From a checkpoint of a small mixture-of-experts model trained on Wikipedia.
Size: 8 layers, 8.35M parameters.
Below are experts of layer 2 (counted from 0) of a mixture-of-experts language model. Rows are named router (the router's row for the expert), gate (a neuron's input weights, with its number), up (a neuron's input weights, with its number), down (a neuron's output weights, with its number) and show model dimensions 0-127. Each number is 200 + 30 x the weight over its row's rms, rounded and kept within 0 to 999.
Before each expert's rows: "raises" lists some tokens whose logits its average output raises strongly, later layers aside; "mostly gets" lists some tokens that are sent to it at least half of the time. This comes from a sample of Wikipedia text that the model never trained on.

# expert 26
raises: ".", "\n\n", "\n", " and", "r", " into"
mostly gets: "″", " place", "°", "′", " war", " States"
router,135,194,217,221,243,183,193,175,201,223,200,167,223,144,216,191,175,215,223,195,197,260,226,240,213,182,167,213,220,233,246,215,174,225,214,192,165,242,251,207,207,206,159,201,230,178,198,202,249,239,241,174,169,144,174,197,148,220,234,200,162,240,131,169,214,199,188,216,210,203,140,138,176,166,167,272,206,251,200,184,210,211,206,188,215,207,183,210,137,180,209,200,205,191,218,212,220,161,210,180,184,204,145,171,234,206,227,187,260,198,224,183,215,159,230,170,189,181,187,218,163,163,190,212,255,234,182,263
gate0,233,164,215,178,230,197,162,226,217,201,222,156,182,230,126,176,149,174,197,203,204,246,166,211,158,200,185,214,193,246,177,166,180,208,190,230,212,248,197,170,215,221,176,217,191,184,247,215,215,206,242,146,213,243,223,181,210,205,218,186,148,216,193,192,205,225,215,225,248,176,209,103,195,158,229,226,189,210,196,169,211,195,186,222,266,203,198,211,149,221,238,235,164,136,201,243,228,152,154,172,205,262,195,160,214,205,228,224,241,230,172,192,167,177,227,184,213,179,193,175,153,194,227,232,240,171,182,243
up0,239,128,216,214,235,159,163,179,249,169,176,188,107,217,213,117,172,171,187,225,230,196,239,218,224,195,235,259,225,183,174,195,184,220,184,139,181,193,206,191,180,243,200,249,165,214,184,180,182,180,187,179,152,140,198,248,201,156,194,225,199,173,197,186,144,178,138,166,184,215,184,201,161,202,205,222,227,212,195,192,230,193,212,183,179,185,173,216,180,220,204,201,173,189,222,201,206,242,191,258,146,184,204,213,214,231,202,235,171,231,191,192,165,170,204,164,211,155,263,233,201,195,197,244,248,181,219,206
down0,179,161,159,136,202,181,232,252,219,236,132,214,199,187,184,194,141,179,165,187,225,201,211,205,235,203,184,217,154,195,261,132,210,180,220,204,240,198,140,179,206,184,232,183,222,208,212,184,181,231,197,135,159,192,216,247,232,214,228,114,217,145,228,210,171,227,193,194,189,199,211,208,192,203,190,224,176,146,226,197,177,171,197,225,178,180,147,153,248,210,231,180,151,206,231,259,150,238,196,200,187,214,178,219,204,191,187,188,195,148,224,209,191,203,255,198,204,272,211,225,195,204,222,208,178,226,217,201
gate1,175,249,222,181,191,176,221,194,214,201,203,201,218,176,136,158,178,220,230,216,197,236,137,234,209,168,199,191,238,209,230,197,229,182,137,242,194,235,203,189,210,200,138,288,237,180,179,181,217,192,184,178,209,206,199,183,259,223,217,196,211,213,173,203,197,136,174,190,206,168,131,164,176,185,228,229,226,186,228,214,216,136,184,100,213,223,245,163,192,196,210,230,217,192,221,205,231,191,248,219,179,222,222,194,205,201,226,173,229,203,224,178,180,118,203,143,205,161,222,195,193,188,160,219,205,165,183,219
up1,181,181,240,187,188,190,178,186,231,190,203,224,231,179,224,280,204,220,167,240,211,252,216,214,204,199,222,228,262,225,209,143,188,229,223,226,211,208,128,219,201,198,171,175,171,276,239,179,189,277,191,156,209,207,200,257,186,202,187,153,168,187,189,179,228,221,206,190,203,264,177,165,229,168,198,136,191,193,204,174,218,229,199,230,201,207,213,180,218,242,245,275,243,231,233,155,184,200,207,203,207,207,228,218,206,239,229,209,174,200,162,227,196,170,170,181,232,235,229,222,183,246,195,224,160,243,162,206
down1,273,203,240,216,230,178,222,206,141,226,198,188,189,163,232,237,199,165,191,203,185,218,184,197,212,188,187,193,180,175,182,131,188,209,237,175,225,176,236,159,184,216,153,208,194,174,121,187,153,183,163,222,161,204,223,230,201,253,163,183,172,189,204,168,213,175,191,224,220,180,170,202,193,162,187,262,226,202,164,192,234,207,248,188,267,201,263,211,240,215,250,192,176,203,209,226,220,207,224,206,176,205,216,154,286,242,204,153,184,163,203,208,232,238,217,200,246,227,207,189,183,139,195,230,184,243,175,201

# expert 12
raises: "cess", "ère", "ose", "cy", "ú"
mostly gets: " French", " Paris", " military", "elli", " Italy", " Tour"
router,175,211,197,169,253,218,216,172,193,205,213,229,265,170,208,235,184,260,213,201,194,257,218,204,221,129,204,192,186,177,220,210,192,178,237,160,184,246,208,179,200,197,193,253,243,214,179,207,204,175,218,244,164,177,175,212,179,204,208,200,162,236,221,211,210,178,216,186,201,197,224,180,120,211,174,197,147,191,167,145,235,215,185,230,161,149,208,179,146,150,233,200,186,222,202,201,213,189,220,174,220,225,136,166,239,167,193,169,200,188,161,178,237,153,194,169,168,218,159,200,197,133,203,254,229,195,146,258
gate0,248,196,210,177,201,193,217,200,202,213,204,177,221,200,177,160,132,253,225,181,258,275,161,188,214,125,229,200,231,209,223,220,167,238,190,195,184,205,190,237,257,171,129,217,206,152,198,181,217,180,166,189,194,206,214,219,246,222,189,213,240,200,184,247,198,221,141,192,229,135,196,216,211,176,162,192,149,185,166,172,230,198,196,225,169,176,200,220,182,189,256,220,163,199,172,207,173,182,274,228,223,231,139,183,253,165,224,218,221,218,179,180,201,224,207,196,223,171,184,176,174,183,179,257,173,206,184,231
up0,200,231,216,218,233,159,172,228,244,259,211,186,181,205,178,185,202,247,168,181,169,162,178,208,205,222,161,125,231,197,204,216,226,182,166,241,221,206,140,200,205,169,194,148,185,188,203,222,240,224,178,142,210,213,176,245,174,239,217,237,208,172,188,217,241,219,219,208,236,229,250,208,228,173,235,216,198,201,178,241,180,182,196,153,214,223,159,239,243,203,214,191,208,221,215,202,222,246,253,285,269,190,164,220,209,171,203,193,186,230,157,176,205,166,197,165,168,140,206,224,189,225,237,201,210,247,157,226
down0,161,204,234,232,242,249,239,152,174,217,238,171,179,223,238,208,205,213,229,145,212,218,191,196,179,224,149,205,252,222,183,213,240,205,202,190,193,197,164,208,237,138,235,198,182,198,158,173,187,207,229,168,165,139,178,156,223,208,184,200,284,196,229,213,167,202,194,186,199,239,205,209,224,205,183,265,177,220,212,215,155,141,157,203,181,217,160,227,174,198,135,193,229,234,272,187,231,190,220,212,160,238,180,149,223,222,206,218,192,188,188,222,204,213,195,217,236,212,168,173,244,223,214,180,199,260,173,154
gate1,167,157,140,246,212,181,170,191,204,262,228,233,274,221,203,215,155,191,177,181,149,244,218,215,185,219,206,219,171,224,212,150,243,238,200,175,206,163,207,190,227,172,201,163,172,214,180,220,188,180,188,250,185,188,189,163,187,227,174,166,155,213,221,198,164,186,178,199,179,181,209,145,147,225,155,175,197,167,186,202,197,196,178,253,242,188,124,167,232,173,187,204,242,274,167,192,181,154,212,205,193,198,188,246,254,153,201,201,208,193,175,198,199,207,233,178,181,223,186,178,166,165,222,219,198,145,143,214
up1,207,194,176,245,195,204,198,221,183,207,235,180,152,196,201,201,203,165,233,221,157,247,206,193,184,158,143,159,212,244,191,179,195,158,220,243,249,233,175,307,174,219,220,172,209,235,175,222,224,199,194,188,190,200,178,171,234,205,184,157,170,177,154,224,199,191,126,260,199,250,206,216,244,162,155,160,217,183,205,220,194,217,174,226,208,203,261,194,232,218,193,146,248,231,194,190,220,218,182,184,244,187,152,188,220,178,197,188,244,207,214,197,250,158,177,199,158,199,233,231,182,203,184,134,205,178,230,190
down1,166,221,154,200,270,129,202,259,171,200,141,227,238,184,220,194,179,177,139,218,232,138,225,210,144,192,178,194,253,187,244,183,208,200,243,193,195,217,197,237,183,207,184,182,212,211,179,238,210,181,159,260,163,198,141,196,255,150,192,169,175,196,208,216,160,175,236,190,214,177,189,180,173,225,222,226,215,243,228,196,190,171,181,180,174,184,184,194,169,198,142,151,161,166,193,194,252,190,198,217,179,207,243,204,180,245,223,227,198,221,168,243,208,199,216,212,161,163,223,228,221,197,214,194,145,170,196,153

# expert 23
raises: "ue", "uan", "urt", "ues", "uo", "uer"
mostly gets: " St", "oc", " st", "St", "ph", "th"
router,181,168,216,174,187,197,190,187,222,181,240,203,173,166,225,241,211,287,225,203,129,237,209,198,283,179,215,194,196,202,247,220,193,199,197,197,232,204,200,210,204,195,221,210,197,210,137,216,200,188,172,214,160,192,193,184,132,199,220,200,188,207,152,254,152,202,236,219,221,216,190,186,202,159,210,144,180,219,144,165,214,203,207,225,173,125,213,219,199,179,230,226,178,196,198,165,223,208,169,194,220,250,157,155,192,179,224,206,178,224,170,208,210,119,233,222,205,166,170,160,172,180,202,222,166,218,155,279
gate0,172,242,255,204,190,174,207,215,202,201,267,198,247,195,209,203,211,205,167,248,194,192,214,201,226,158,251,178,194,206,207,228,181,184,227,205,218,203,169,182,176,225,189,203,215,241,114,212,198,226,243,190,172,201,164,159,173,185,228,209,167,209,174,240,222,185,197,222,189,227,205,195,169,170,205,96,167,231,197,151,216,174,182,169,198,181,215,211,170,191,227,176,195,226,151,231,256,229,160,214,254,246,155,210,221,148,219,150,209,278,217,237,170,156,174,188,203,220,191,202,211,195,208,239,182,253,178,234
up0,211,194,190,225,169,188,219,215,149,163,203,180,234,232,233,229,248,204,209,250,194,176,174,171,245,248,199,180,198,177,232,196,195,239,171,178,202,196,200,192,153,148,193,225,171,212,121,233,203,194,205,188,172,161,176,213,165,195,161,181,217,242,235,199,131,172,179,222,156,185,167,180,192,188,198,197,228,212,202,133,152,232,171,273,174,193,204,173,215,218,212,214,243,235,212,212,172,211,183,224,243,179,208,236,178,251,254,168,179,220,222,221,151,213,158,228,201,198,190,173,261,239,173,139,170,184,248,206
down0,167,227,223,220,205,187,256,181,198,143,215,223,213,143,162,152,232,198,200,162,171,247,168,208,182,204,198,196,149,163,170,237,202,193,180,160,189,150,178,233,211,206,176,189,215,202,205,165,232,151,136,203,161,227,202,183,168,203,233,245,235,211,194,188,195,227,117,223,190,234,201,254,230,229,201,174,147,199,164,191,206,198,200,163,240,181,212,200,141,156,181,197,191,209,219,269,230,219,183,231,249,198,222,246,147,170,231,188,202,216,180,200,237,205,242,232,187,196,154,191,149,187,152,230,196,215,195,173
gate1,189,176,206,186,179,206,189,206,187,185,250,193,213,176,269,152,210,243,212,244,196,236,179,178,230,191,220,144,192,201,246,194,202,144,153,183,222,187,226,156,189,208,191,223,238,261,132,231,177,218,197,193,148,175,218,254,215,169,171,166,229,236,178,236,224,196,192,212,186,195,184,190,165,175,194,129,190,220,179,202,246,188,128,214,145,217,178,227,185,213,192,311,193,194,189,225,195,171,215,156,182,235,210,178,177,177,197,213,222,215,212,217,187,150,187,179,181,221,233,183,217,181,146,219,212,209,203,254
up1,195,235,205,147,201,171,208,204,190,227,161,191,228,156,221,211,218,198,223,221,165,219,255,176,222,146,199,233,221,168,169,224,176,206,204,213,197,177,253,227,209,203,176,184,196,208,212,190,187,147,186,203,193,192,165,186,190,200,187,248,166,194,233,183,232,193,256,168,145,242,216,140,183,233,156,180,263,205,146,184,253,235,218,249,191,219,215,205,160,227,160,185,195,181,190,205,203,164,240,225,219,162,157,182,195,185,163,223,220,211,217,255,195,260,255,239,210,259,159,171,191,198,258,189,181,138,154,210
down1,166,174,181,213,171,199,262,215,159,207,192,229,175,164,181,224,176,203,207,229,154,213,240,281,228,217,160,193,132,209,209,126,177,208,191,197,203,197,189,183,237,177,169,187,170,182,232,253,178,197,230,161,193,261,232,168,185,179,195,196,183,201,234,182,235,225,191,165,217,209,218,152,222,230,193,190,182,189,178,216,200,220,216,180,254,250,196,223,177,206,194,201,142,171,224,200,165,227,253,191,259,206,207,158,220,130,162,207,199,207,175,229,168,203,169,183,219,180,211,146,191,147,232,167,209,195,239,130